Weights of a small mixture-of-experts language model, trained from scratch on English Wikipedia: vocabulary 8192.
Below are experts of layer 3 (counted from 0) of a mixture-of-experts language model. Rows are named router (the router's row for the expert) and show model dimensions 0-255. Each number is 128 + 24 x the weight over its row's rms, rounded and kept within 0 to 255. Numbers have three digits each.
After each expert's rows: "raises" lists some tokens whose logits its average output raises strongly, later layers aside. This comes from a sample of Wikipedia text that the model never trained on.

# expert 45
router:142108105125106138161142149106040119155152127090098156148101154154128128105118126133114161145128130088114132144147135129076128127164141095153076113109163157096099123151130143099159141103137184128090125104152111104106133096110089138128138121104144121119126170118127132142106118112097090162110142118109132108121119143106150096115146140158152095151145106168170135139126143127136130112137104157126124089126162114177146098119106122116091146151093111120108138103116084169088108143112118132092137133159127149166122149120123200102137126120104125137107118153128127115177137113145124121128130154128107131099090108107049126187135102150137104125080123105089108140082141087146131073087103122137103125141132119114136097160123149105130087090133131118130111104124151144167113135136129
raises: "s", "co", "se", "or"

# expert 36
router:119120159145121121079103108126077091108139105151126149128065172157102115129140141136103168125135140127108125069116108137114114073174083103113117126148159136148136134126125103121116128151133166154128154126144099128138118096138155156106164109122146144114141123146108089161082084131146092135150116153128114114117116095083136120138087167084149108158149110152128115154137101161147158124136129087091164129107150131145138138127119114135115158090124126131110179101124109145105146174171115124144095075140137132158110127091081090134148110145113126135139095085140074140156177160143137143111125156122156135094167141122117099151152130154135111161144144096123112087076112104131117131134106086143159147097158151130146147161098135141145115094111109134137159106135122117130152110096104
raises: "ized", "d", "ship", "gan", "de", "ization"

# expert 25
router:109126143116125139126110131119145089151093129141128147124132084125157168165087126145123071123129126105133146177147169107165162136122090120115125056152139115190144147128137143139089141105111146150133150119121159136120124109150078176125125145075180135113117103144145148143142156107127134112133155148129117123089137162101132107069099105118103105128116136153131103125106102129087113114147121101145153071147092093140138124150111077131112129094144151152131113131149113120134143160121115108138159106093135114092104152194128179147108138158158132138126137122156105121117152113149109104131081165108154101109148093136158143129108106138138146104143131140164130139157149118131153125145161071123109108146096093122172131108142144096089104109142167145096154129159125156103130147172119
raises: "p", "min", "es", "ps", "o", "a"

# expert 123
router:092156116151094131131116142123114124127142119194143129144123147142133129091118129155113160140126172154179128153117082129137089124131116146155130157113188159168110126160135190132125129122109143132134095131110125074145180155133118106115132135143134110160148142018114101134157103159143122152080106147103117113127134116103140155090151127144101144120162098155119118110116160109131126116118110151130160126131111135163126158153119142170095164165102118123130125144122083133098095144145155130124172139126155150136157146107110153164133095128166121136154104180143114160111156098110139096134145099149101159127116140105128138168135114114099102162180110140113121174114167158091094085120165158122134125096107156121134165135136126132132105144111097155129154140116132132107134141112130
raises: "a", "af", "own", "s", "ed", "d"

# expert 14
router:145154111134110144112127095132109107142117134114115145094089101168114150141121102114158142132095104171159141134158114124102138159113129087108123124141149095135161113144100096148108084101078100117132077140156143169132171141111127083144120139112088130134107125124146097105120142121094146114161133160129106149155112082118146119089105141144160109158090117111146143116138163085158129158124155136100081103157132157172159108183164108131087115103160098118110143099098092096128107113097159106100144155112147124117122135135137117125143164142167105077122121137186110114177142122151146146137140118102131125130150101176140113083112139156103138115092150139149141097118093149154118116136150119080098123074129161133100142150113141163120122117178131152179114139136142145149145120140116
raises: "it", "j", "id", "w", "g", "i"

# expert 3
router:129140164124133156126155118126180110123092131122089129143148131151143107156138104101114145114140113138121115154129171108145115120107146165126144100106153114105112108125118135123149135077132157145117092116159152127160141178115156119135181132155135152118172112114167143170133095119122135120090114063130139155143105110136157141066158122147136134161157116110148114091084132191166131117121125113142133085143107160066077154105149154160125183137137129129105151115129151148128123129142148158099107106131152123119113151157152155112152151140103137143109112103152142080130101144081146149108155104100160126111106126133171122161136101100099106189161166135113114152121087139151149178118115087165081122100103124114129140137139118086120104152113122109120124118123109151133104115128165
raises: " ", " in", " –", " of", " (", " with"

# expert 34
router:123144106140138145107152102118178113102161120117147136160136150098105200100133124094134106112095101147148092095103118178151124091095109112095121142133125146143151108103091095122135143101120123110161096135112089114114119092127115174140125134106104139145163144139106153157159149151060142121096115097130133114082144132107087136137111093162099069146136119121151110108135141138124132127113129113098118159130142122115160087131155132124149084125098173112155172148138141135087132149116120098105106138147118078098107081163122171132106117137158120089148157120120105101161105127142114155122121115148102144162108139151093130064142104117137144148152142145086134129126133101112098117085171131140129176131146124123127126134141099093118108137154133125107119108151155130148106191158165
raises: "s", " to", " ", "less", "age", " ("

# expert 143
router:146113150143155150080143106141147087138115168143073110074136128133140090113128075112177151115106128117136149071151110106104157123092119122151142113137112162102153154112103119127107161154149148109144111107140097144110168128139136092093047137130126129135062101164157150136082134134143175149088083115142105100119117139135105122157137072154141163145186104116117114133123109134163097122138123126122100096154107134115150097119122108106120129129144120141150129102139151129146151136116125178153146131127139102161145138134168075099144128145111138138159138156137118141106099146125146075140162116081122147087169130144109166134093110118117159143125115107158079100122113150147121149137137146137118102132125168149095140148147128166116122124141129109107113119118079116136097113156119
raises: "n", " ", " in", " a"

# expert 136
router:128092150116151138112129172100188110135131113147161113145162139136123145086132140140159165144098148147117129148104091127085136212060116140118145128141102148054120120103137140125111130126078118135096123109143143141108097172099092151144097084162135140076158137109169115138162134114151153078134133093147127147139122145115124164166178110115121159079148140121070129123115108123095144088137116121135121102106124126162101170117155151109137110131119100125112158137121146085130124124142123122142112124134096094134113070144152115137137152121080149153123112138133144155117103119141118156101121091150118114106123146118158103162118146148144143118130133142101112100160129070144132112133149112126072116109134140169123122118125150125141173126108116108104120130128124078139090151114146
raises: "\n", " ", " —", " none"

# expert 141
router:153142088122133098129149097129141117080131103100130117128147121114123127139110145123093129122098120156156144140091157105112125146147122152159156099116146126136093082149126081097101131108135143129120140142113152103139093110118112110158165099137152125158090123150143146174198150115113108106107171127094133151104084132138132145079127106114095155163135144162140128120123137132121139152112187138114118101111154131071132048103106145110109128089093140121101125159111133131134148133143127083152153158156088164096151148148086138152100151154126138152096148138132147095138073122155116131138147140149081171120140138139143130085107123140081141131172082170140107147137132142137104171150108121126132166145152090123091136129138105099083124101126137150141107134095125150102092139113121
raises: "e", "s", "ce", "ld", "tic", "o"

# expert 86
router:116117115102154086129114126104109104098146095138097113120107110166137150099098094133096156125124146115095117156158127132174080128167164125125103147127157090141130122123133122112133116113140129098133164109103087134141102173140101148099045112135160153137131123103137131125124093103145151108164146134123151084139168148154078113112135132107145125129100146111172118090087160127087142115094121139128148102095103119122164129138130143154130107111129122108101121166151156101160128058124103146148127145114129138132096141110136186160096110109141120136128090101132111085132158110087117150147143112147125130149118114150128151138123203144109153132160131163139151121094136102149138119124076099107172106130125129151113136145148189106107136163138149110101135144121147114079180144132133
raises: "y", "ver", "v", "k", "can", "ni"

# expert 133
router:124144146125120146143128165123079129161124131143103147098141127129101095133107094120138135080161150106136139090123126097074130173103163113155144141123107155153157108131121106150131141088125136073133074169135146153138113099124172118165170123129124139080103066119140100155130144151164163094108130139134105121117109142124113131147145172147112162084144155122149093139158106132102129151165113130163167125141110145140149125095162124113162142102102138163127092128164112117123136132115139062129132181145120145125147133147077102127115175180102180153125145109144142125130159140130147160128115117117122130133140119147083107192141111135132122098134109108131094109142171106142119102134166103119129157137175172115135122149124142127139138101138107136137110092156146123091134143102178
raises: " These", " However", "\n", " Both", " This", " Other"

# expert 65
router:148103151142109147180148160133139123155109137138138149163177113133142098116101176138168126162101109148125126155154092129118133155102152134107177177159169122151137132132107108117110080123121140141131075152124128150120145066157145117136196117120128166098174138176114138122141146121149091134147128128153151127175131117106162166131165159109093165091101141139088153145100135098139105124109162126127160127135131109135112113172133176105128099137151136111122163136136141116108174131129139132171116139147151139161123148131072109145143146116113132162133141142117097140107105098167165078078128128101134145165147130120080103168134124176160142132139132130133124137099151121106095131125147096100105174092141140102102121138126121157113126121123118137098125151127119143131123174155164
raises: "st", " job", "ever", " contribut", " billion"

# expert 63
router:153126122133123105121160133131083179121104107091130118125154137154139103119134125137173169146100167122154143132130128098158107100083171153171139116157109085070134134117139107155094112147146133104100117133102160138099126050147136110122160120140099108146141095101110147151167137153104148107148099149076126169145146150115129151148142141119139121091162107145142170090078143159108102090144146117114107102134111125142136142115129137141132143123147114102147128097150116143117171128111122159176114096148088123126136130166154164119169102143132169131119137157102137152111088141122120142124175150162126114125147148146087083143128165144097093171126099111143096134150082113106092120111118131144119123117130126133122089127094122133160176107081103092111131117125120115098159153129166
raises: "aught", "tch", "rey", "igh"

# expert 44
router:136107115154126143114140155151123170099154144142149116152064098147075150101163118123114138116136118124160158151147093106142140151109139139127145138170198120129118148166121128142105171095095092140127159137156133164114145107140126108133118109124088163139130096110130133099172163088144116169141150159139168161128145116143154142138113184150137142100120141153106116131109168157118127141102157087159107142138182105128133118148147106146093138145094086114131085109138121144129096089102086096105114112129130139134121137091084151119139157122118130141095133121142136137127139109163110162110102101080147172088115122090135097134119129151124144130077172128115141137108086103139117096132117110146085133122145103105110142094121189135120111090134141149158135152100115152137159100134088
raises: "d", "y", "x", "j", "t", "ka"

# expert 81
router:134177127147097134154141149139090091158138141196161124127145157104164143105104110139153147106132140092091120059149109101102143114133129119164128115118098147146111140081157137169121114152156082130140104082166082096121138140148129135131169155151134126106126088109152099136061103148156119163151138130143093158141128138092106110143115115112147119127134131134138111171166108138070133161127115113113139135088134148135130120119086130112133125132150133124128118133119090138096143171144110112176111098137128112167161141112138102123131164144171132124110123107130129146131127130101129124138136129126130077092172131116105116104153097107138143165107132096123124129124121116114141138166133085084156148095120170133192089098095120145158110085152156118143152125145100127077102150124101
raises: "min", "mi", "ming"

# expert 72
router:160141144157085114106134077130117098134106154128124143149090104138142138100089105136145115131113120134121108177136102126099157140134111139144140129087150138144109122132136176147148143129119139138113141143120126170102141140068127136122101127071073150114150152112156112164093113131123131105142183109122091111121107093148109142111133094081118118119106141113088102094137116094148131154119132129121136155105140118122122155162144167119141116129100108182100170155132097156113135199102152181122162078144157129111128099158168086125137153128123128086139109127143110151115127113129152095108107113127140112141160149134117128120090142126126118150119159134122158082125149113143135148092153079122084163131135082118123148161101089186121190120110146123143139091153132106107136138173109
raises: "b", "on", "d", "s", "in", "di"

# expert 31
router:109165131118160121095097115129106131122100157131133117171144120142151112168100094168127137115104148068119109148147125131110164098159087103155099157140078131087090122094107139130144162140189080121110142124120135110132113132155133129123136126146167129117112092073162069146156111164126108127129161137134111086144109155140144125115153166146160170116101137147134116130148122135082118106091161089164120102109105130191142161140095129117102126184117117153124056134136148082131131145143136142108117136119112092119166146115151118129114112105138113149096147106112135127127129150116116117157112140155144140123108139117134108134152142089119145107125161142129117079161152105104157106171165086141113101103124141125127148161162111135155133106114101165103134111121173132156104121087103
raises: "out", "ock", "uff", "ature", "ol", "ough"

# expert 116
router:136124148128107159118132159129053103138173126117162182137098161114121156132138108119114154115095115123110113133114119123098110141155107135086144102161107166144121132124155117130137153189121130127120111127123091111100139079136105141122094143151077174144152107132127126133111147147154141136098146167118120184135139138127136120128103096129116099142110130130171112124165091153108132137117107132115119153182111110189116163114129139109134109167136106105118139124125127160095116091158141124113090129139124122108117133133134129125156114116125157142173142103171116141111156146137132150160115154128152111096170117170095119166139124169117153111133146108085114146141146119103163111098119110151115147121105117180130113178144175145135119134087150187081150133151174155157156159169070
raises: "ti", "ta", "at", "bin", "lo", "mo"

# expert 119
router:094127119111132127126130159138186146140141145093134122158170110127110113081137111120125157090103145132126102136125102137178170133098114113124121154113208093132096106126119108108182148147130151113096087099096119157156089172145125094124140143169160145111146113131152143101104128121117134098127112093163125124116119119094113147140172113094112133127158115122105132129091125129114146104113173111161123113158139135116142106168142147142132110079084127126093164146139136143175083161180151152108115109122128157158102103085141102142148158134101119151116103116131152085118100095128117146116132087135145115144154126152113114184117167112112133165134140151114109130099158123089128173098139073091108147127127107120145129121145117088161110104100119109126126124122131148120183165127153
raises: "N", "be", "\"", "th"

# expert 87
router:131117139161085150119160117135106152128131165186160109160087136136125179112115087103160168152122093141117116161101106116146145067140141105112146133106139149123156137102137113172135146125122131110129107090150129163140142119170156128156110109127175145139119147117129121104144110077115140168157131165114118124154161119102123105164111114093132155096144161127148140145098161119095169100111153134145160135152084127114130088105094135104110151112126116131160118137136153152159104086119133081128089085085132168125118109119086096113113108096139130091136109139094140123114126163147134128128096098139103145080125169116147157122099112116088157135128116174178108150128093136136144157126115132093166136164144187103171150131133152096136123147126126116104125119124143121131111093140090
raises: "ven", "z", "-", "s", "rup", "g"

# expert 84
router:116100110145162093127152116130107080159158112142137082137140128169127099148162159113145144118103147157125154113130181100123108157148146156128104182163141108163102159162145151122107115109108100106093095161092114102131136192128097129113117072136111149092119089074143105117145093128092119153117158099105136137093142096144151153114139156130114120125133098163177099160149112135164093138124125124140114128097161139128137180146099090092092139103147147153104126130132106130116147135176088095129176163124096080128106096156118128110101145119151132128149144136158148137125113133116101124135143127155146097112150148142141121101147113153120108133152165148106105146126149137150114103153109064141136153133162128111145088155127135167111122110140145140158136148089127160119111158124092
raises: "s", "e", "der", "us", "t", "m"

# expert 55
router:170155125177100079152135102096120086143177133148179148121110125108172130137131113143138059146096110129168144154100164126115091106144152111130104129133128144158121102132129134081132164172130193121134180137123137122106115097087149122080099119088113126135150109103138117129137157080105135133086152131096075099159125132168135087122162119122118153138087132136159097116116145136090139107118129143150110134101131121156151140119109123133116141156106131146144126100142112123145121151121120136112140148183129137154140141111106182106155128108107156130090144104157120125102077129146114084121151124153132147137100103116085127119176135167107120133130118128115137118135089146132135116140147168135070135117150060116128158138117134121120111112101132151122122128161112147180108149142174
raises: "zi", "ron", "las", "red", "ress", "die"

# expert 16
router:109128156125158100103157134144162115117134120103089134149114125105128132107108096138117085162163131158091140112142084108115164150138116115095081125098193115125135107133154084145181098123126175131093157136141150115105109123121124123131118153155131146124111153155096148108127145154109134124135157118115080109145055123144095111142076138139104062141130093150134115088123144152125127120139126148148129157125122133113124143121117169142123144118145151131154109130140107164160141134082138101110134114132117110091134135129150116082111156149092147113126152109093129069145102135095118135129115107113138084087089158135153133147172102095141135114102080151123128105133097148146137099130123128139177111124079175131155144179110127128109163084087132097133135180108130081114119139145125
raises: "ir", "ous", "os", "i", "able"

# expert 88
router:138098085131099158103145123108110111116137168098101102136127129142100101157158079144136159127129107133086130098125126142139103156099170069153101133134095081086155167107127123183180162143097109106137110136165168137100126176115115162139115118120081132111142117125123138104130138086113159143126087154123104116092092132131135150165117119152106134120146136148159129134134118135134106092161135145121103122108101094096146158149145140137132132141089134152140145160124111117140129157116117129122081126125124095153143125151178065112184154151138166134125143145137186141158143115131130133092121088098122153116156139144180152127109144094168120158084155111111160082115137116142157161133110118145136132171129148115164110141157133105107128155165133110112103114130155114108103124093115
raises: "ould", "ren", "rang", "hi", "ise", "ive"

# expert 5
router:101127122135127117111109116139153124147152116116126111096195085113121120086133125140111125173144104148081115117113124156117162104126149140128119071119118122101119118114149121108114185158153129133118106125132134126121133175130106114107132115111140117150091160144167098165117126200116161104106111074168123098148167109093113112140122169153110164124125110119137135148135153139088112127156064096089128130104112097192113139147127120146138121112120089104143167111089154164113114084116135181135156135137124128102148138113117084119141160118159168153151118175120136094101136118098157127163158121112122130092142113120124107097158110139168157124147123143146105146096137116128138153153124145133108122101095114134100075156135133137130150108124124144109125157101106098115132114151210
raises: " ", " the", " a", " re"

# expert 121
router:158141103115107142125140072126119118130107139120112151132175102120119117116146138133126143170140109137134124102130155160118141110133148121149168130124073092145105166156098125150126140123160106144176137118142094158141132138154158145109074114126107117131148151126112062158102098115064129124192157134113150134154143145182129077153119104123110089132161165137107117109118174116143143133111156156078128128147189123144124137152144118166140150150154119159115083099123127146098117127104150142097157141147129172089125160107095145112120161142157140149086085127149151134133140147144123137123128119145151126113135130150139093116102133145126163117090149120143096106120142110110148100129115157131146145114113111073113121134068124100148147115156121093123138099089122125105173155176181
raises: "c", "s", "d", "f", "se", "k"

# expert 32
router:134109134130123128144116108138122113165124117098072126148095155122128129161141125135098128132155120120161146122120177074126083157189152102094130119132165088141120111115136148102115168131096100128118116119097160151116134144121097119133084094120144142111185141122119118097096154122126155099114127117146095142173102128135155132127160117126120137134139123154110100102123124104133135129141148124106086132091158164113124074143137105117123131127149120171123162110108105157148129109129115145079191139128143152073107109167150135146095141150115178186120128148162168094109144116175117150131131113139128093087132131081122102131144128126093145159148100104092173096123120173120137138150096075142140109145123112097120127123170128164100143111140162089170102120119141166111118091137103
raises: "ing", "es", "in", "er", "a", "va"

# expert 67
router:165107111122103169145141088105149117129116091123091101087081113128118109142094120124112077114114131184096127176151080147080146109104111073175181125135147146117090162164095118143160115094177136152148118144144137109127097068138133100104139098145172116122145165148131178118117094110139139093121097110119151169130120140095145131117165130132118148099060113104093138161100105134100148155124116146114109105133135108120103114087109111107132113150098111103123108146131135152108100161137126154120071112107135154113124110120154118151095146135133091116112106137084129146127074145147115140128148154099134104127138109127180137123142105146134131140117186137123144141138099113173137128130137165142108127116125137121130117134163110104101145096132103125138135128132127151066146128138141
raises: "s", " ", ",", "ist"

# expert 94
router:132123162154161148142125154105110094131135165132169175128141147150121113137088188099130166131109102076131100139127105150150122141102173159154145081124139168111088139132163164077155109111128128118103124120154100137140120093166160167127129151101137138108148080141180168137132129109191130105122099123128107127148164156077133091097141093139103162134140157143104111106137145111103107112117095149139150093127122156132125138152155104157112149095165123144113111103147141127123124171116153139127101089115145130103144180106149135138094122115137188156112112084113147121125123132134130128110127141156121096146143152137127103138137106148125120130143166142110084162122105147137111112121153149134107077143149169128160126153142143163080109104093137170161157124122131147145095101156144
raises: "Ma", "E", "Me", "Po", "S", "Ch"

# expert 8
router:086110130124126086138144106091122163118129155109160135139104111130108141137102091138127140130117125084163150097178102113078121092158187111136153151118102126133069100109165180154163111117148179129125161156139122140113126134120131105133100137106126127156147139110139143117089110172153113180110148114108170109112144124152174118117132117177129142120135126133119154124155156156115116101147086099150104172162085100147132110111136135133170126107154140148133119156110097163120136149167143131108124153159114106119087141106106140147145105183183129140116147090112140075114190098129100101146143126103126139122135153115153141155132134098147076182108120129146118153127129114154113145138148146105131135109143109119120127098117137085107120157129110111146159153131122128161127070131164
raises: "hi", "or", "ri", "ald", "al", "r"

# expert 96
router:146138160127142102157109134125069107123107155154161098130061100116176136153141174160094127077104148167114128081139106138143114131147111098155122136131160125177120150132116164142153128091133130160144199096119109116129100118150098170143137111112074148126162140125115111150136112143088135145115100112171124140178108110119136114095105130121131119086105102152126122145118138161118162091120121114131155118112115163164131140127102078121108143108127128109119102121127095134139142088122101141131114160161157085142117160153139106179126116095132129146115120108123133105164110187096146138155106165151128092119083128130141125155124152132107142157123111149071145134094099172144140147122102115109114121141115129149120108142136093120149138073143119157127121093125120121175137133174151
raises: "s", "ble", "bo", "ine", "in", "e"

# expert 137
router:107152110139133062133155151125111148182148106123141105160082159128150122149111115109125103109128113108142132127128155102126148136125110144129141115169192149129100111131123166148084151122118144128147126154145125140092132176092084124133115117121143109092129123137175122166085140116120108156126114133096165094144080087157126118134157083096116121135068113152118086150146115116126121153155134109087116106102142129151157121153128142124119138099114110191109142144105091084159143154126083135101148182120098126146102127121116103113101124151125111152139120129140125098095106130129112170121123136158142155087163142151113098117118081108181117099111150139149120153151125103152125094159147077166098138156123124133139161117156102147126116075091158130132114140140102096131163147097149
raises: "der", " ", "d", "net", "son"

# expert 152
router:099138082125117132140091154099109093128101094105086116139122131123143119131132135146132068177168145146175077095091122109124137086141142159124151094131150097150140140151102173134083152153120160156101075121121142123139135150133118131129159147145122140160124143103114091148148131140177120138099128156132113150132163119108171109103167122115132088103119089135137143119127154118095089108143132113119145123124117142137152154129101155121094156170097101128124136160117128145109158093114149149072132115102118158090127108167087135085153162116134117140143103132111143134092171112106144116157126108096135135186121111115137092135132107127101146153147107136129117156095182155075122153133105142119117149110077104129158120149095139134110140113125112116140149178120134098093165113131187
raises: "e", "o", ".", "-", ",", "II"

# expert 83
router:065130116133131116104140119090093138094108148122135094113125102135141150154125132114146145133140130118077167160092176123084161101115111119116140112117142120094120153121111119120149134095107157154089156146135111123133114118127121071150110121131175124112132129110154144164164151138144126107113142117124138097119114150155081135123143134145169081140135115135080132081126133118098149130126184154102124146148135119077151139101156108136135106129160117163131143158094117124123145166114090126171128138140154145153130166187086138117095141132118134100097139096153110159158111150147121097160107129096172088072145099116082101116146116119146124117133111132099131118147127143125146098123138097129180101126108141122116117107129160192105092116154121137143168187103117134169128163118080
raises: "a", "am", "as", "i", "s", "ak"

# expert 9
router:157110134138099095129139088088156132134145121088110151116149153107141123105132124151116101127102105073142152115124138136142122113124117126116102135104120167128114083115127125118114128151141114118150118133161123120102126085130115126130233114122179157111149153122166133141128136094079129090178108158144096142140170112179100139183144127151099134124126101123137141126158117120172124172123101152086109186058124140112134115134111126105141138099104111124153163114131129129122104148148109135182177107138131129139108091112138139111115119142107126166106139150117091177117158114094103135119112130128127153114102127128111140113085125116084153097148127153150146132136136159112082164146118144114157124158134126105094115162083095143138120092128126099146117171080141110157168121124152
raises: " to", " the", " by", " ", " a"

# expert 139
router:127100129145144116164094128112171151112153148183150113139106123139113142110117106138090098128135143132114166121087167141102113069101100149073104141117175155111117110139105122066076133094095101120127153117111106150115142085106132133140127104154123137117112175132160113103139111123104137107112096149160119156104083115089092147152144114123119111134093119148141125148109096165098149108132138107115067161121171127093156139142122114140140116088131137100137136165141121097097080105135117127176074122100140129109125146122127166112104100138126104105120111144117130162111106116128160100138160141120131099165157116098196105095151085104115156144116142088121104115115117149079156114125112102104160156088155126142139131136115124110113134119134123138116180143101133166128135154143150
raises: "s", " of", ".", "less", ",", "u"

# expert 74
router:084108126132081121102147151116125108156119094129176130138111140143087114151172168100097170141144159153178136133105095101120087115170095151145082148125128126154117177130125110081096159132139110152128144125137156150124140160114136148105104114065102121099159147120139126125083130114101107170172117126149128158106152146127133100127136129142127123109036157140139133126144109135137136139106108109117094142081129124139099116120116191098102132100115163170130108151133088080138162089133099132140154178112106145113083114136149109116121136114155121127148124148112127126124084125136112085149123144137102119102135123174089127155088129132157110103116144162103088164124150125107116128127113143132118153133138115088164128132154150135146163134133149155153166101118128105112136157156113
raises: "a", "o", "e", "as", "on", "s"

# expert 48
router:133144135112135137148120131135176164185140160121110124131143159120142133106090113116115120102135130153105109141099087124184117121117145116134091124114203163103115134173115158109156135091109142130067138141099122151141108059116124110140104170131150167168131148144145157137163123133108161108134148144115140107125124129119143060135153128134132073131163122168098133123164083122097130124138127166141097117140105108113116148140118101162124166102128134126098145109137115108148125079091148145157118146136153131133101144155146108157116106121136147148112120081146145133133092124120123141144093127109133149100125132153154089112097130117112088196144092153117128143110103159131127171134108119122103110141072169100132149108106110148117088136144131128170119106132133165130142113127203
raises: "s", "e", "c", "di", "i", "es"

# expert 77
router:136154091141081116107130121132102112101111120143136121146166123142105135174130130137154092150152128090141092144128114104074128117106133129166176113123131109161151124144127148154093168099150137106120065148136135109161151146143130120134141128141119176153153127097101099159084105144149162139114143135107175127131140144141120103165156130136136111144159127112116107154132140108120144142108158121104167166171138098148136159107101119172117151139098114142130118122136139138152125081110117160124089145097116166057134129160067116086141156133169105140135121119109139143089151143118119118151144105093102143165130108098159102159124113122152136137153151144142137127127173148098139134102109197116110143137103114076174091112127139144123118165120095108090165164124143144132145099141181
raises: "l", "m", "D", "lu"

# expert 37
router:139128107104116179098130125142174160148088113150146131137137139131123066110142118123145153132159115140133140147111160123107102134134125142104139130147111134129103133113144142150110154105143159142129137127133157153155155108150124153126084138113124153175116123161085110105130087084176169131114134170113137104145157117151111093142108153120173172107131152103170125151098070138071164142092120163138084089129114130139139152107141108095148118103119175155148133090107142113156157103136112123090147100128137156116158129139152100093131108124130142084136113156108138148075166138134153139136090100167122117087132162102132123106089152150120115077124125113104127095142170157141144091113139091138182147117124157125162155126151108137140093127136082124113125111137141113080155141146087
raises: "sum", "semb", "p", "c", "pi", " of"

# expert 42
router:108106140133167133129123160104105178195089132121135124125136132135153097071113115113132119151105068162121125109153141109140116162111130169121124118144123101177091118176102121143150126175124180084079150141127122168128099138119108112112118140104143146127138061156113136128138153114125123107129135173126138127146166109097171096118111082094107098114076147141128149079124122121123148128154130123175153131107126132108126132118157124119146137117109158137086137120122132117096091174094113069142125124131139153117132138150113143130208114129117127120109111129100099126124116114114157155109116101125154107140135131115126115165110112117159083143128087123122136069107129125066138116149186129130091150130163133127124134137126155125141143139156125121156090162125141151120155131088159
raises: "igan", "Giant", "law"

# expert 90
router:134116127160108138140140135148102117145119129124136152111136092162104144156094137108144147148126114131106136161128144123103129119152093127140159169112112163132162133150157163156105127119106159123140130109143135128125136125143139119097107163114097090133179129137134145110066122106131132136146171067134125101175154149081102115105118077119109104134103163124129100146126171159099137144099137099130164139124111076163109114088168111122112118145119138126160141111128153160118136182099102123095097153098135106099072121201176183138114109128130171140135130144106142110154105110133117148131121116106120167110131136162124095106119143126138150169144160126103116117142133127105137155104107105137097146085109160147112093137124169127138138137091123109180183085105090154117098090129098
raises: "ia", "ica", "ic", "c", "go", "gu"

# expert 24
router:130131143146163074154112122127178164134151146133127098134136118154136138105121124093147147123122119116140114093142093150125125087093064164094120118109118143153140090146137100099076106086127110109156119117117120072140154135113092119119129095104109106120103121141096143148162130123118119116107123082108120121125166123142126147130136151152161141146142124122139130153141145121140131081145068118123116158173174146091135127157116121140118080090119113075162084129142102126097093147129127179110143125129134146075159143107159197121157126140110125130130139160125143127099108106091144124110131123139154072110093079132086155109105124144124160119156123117099135125148098116100113108119154093146132149177126126162125106137122070141090129110127118151131151121108107099155136132191107
raises: " in", "n", " at", " on", " from"

# expert 82
router:072134144119147117152156120126112133111082142128110144151147120135129114119099118155123093102118143126166084144126114132082133095159108120152140175104155125084149122115118116110149152083146152113071187148114107148092085066147125146154190073141105155111135101120159144117117145160132126117146131113114133113153145117153130142134092107122137160110092131185109087152104129142127091115147140126126127161128167141151152133124070112097183171123150131155155161151138110109115146112157090111105150122126103124128174149118136143131127174145078150119141136112141141112102152127157120094098122125142116112115131100069155118157113142122092151129162134111106155102098160118092128097162171111151113156118141147097158163113135138130115157127079112147119113133128147129097124110120125
raises: "i", "is", "no", "it", "ing", "ency"

# expert 101
router:112157135119109139157131138126096148143127077148176113086109128110186147163136150135158117137111143174125132087117132113130101118106110122101157152087221093124143167093124137146161119146139096133128187078097141128154108137135128153146108172136190122156121105123144147111121145152129162170121153116153131099126148095149138142071101092139168109155151120140148124122108150171126142144102132142118138106129134103113145116151152129133126157104158135133134127087126102127157107099130119090086156119129111105141136082088118116107096107112122117119123094125140118076157157100120107115133089145169088148117097134141150165107163120126158127134141138177114153148109121143133112123142115133092122116125123185123133107139100161095135111115162165098114137103123124110111091139150091
raises: "ke", "fo", "op", "vision"

# expert 158
router:113153136154155117113134100137109091180128162134131112109112139128126129163123125139154139164115088102092103149145089134093090107107152126109151129129193160135160101126199126108139128101108134125145127140110133188106122108104122158123093112134091112102125065114140096097131120110117145111150165144122102105129153115152165112134115159136148149127161126117122128119136128150176132128140148145116106151106131169126144132184176106117144128084141141142121136123125116136118144122124122149109129094093094139147080115112128105114120129129168146074131143147131155105136168094187106158125170113115118102131132126112105137094160142127095153127094158128137148097060172118137153149152126166154125126099186126110114089137111088104116155139145148132142143117116119142080088132164081
raises: "d", "g", "sh", "s", "gg", "do"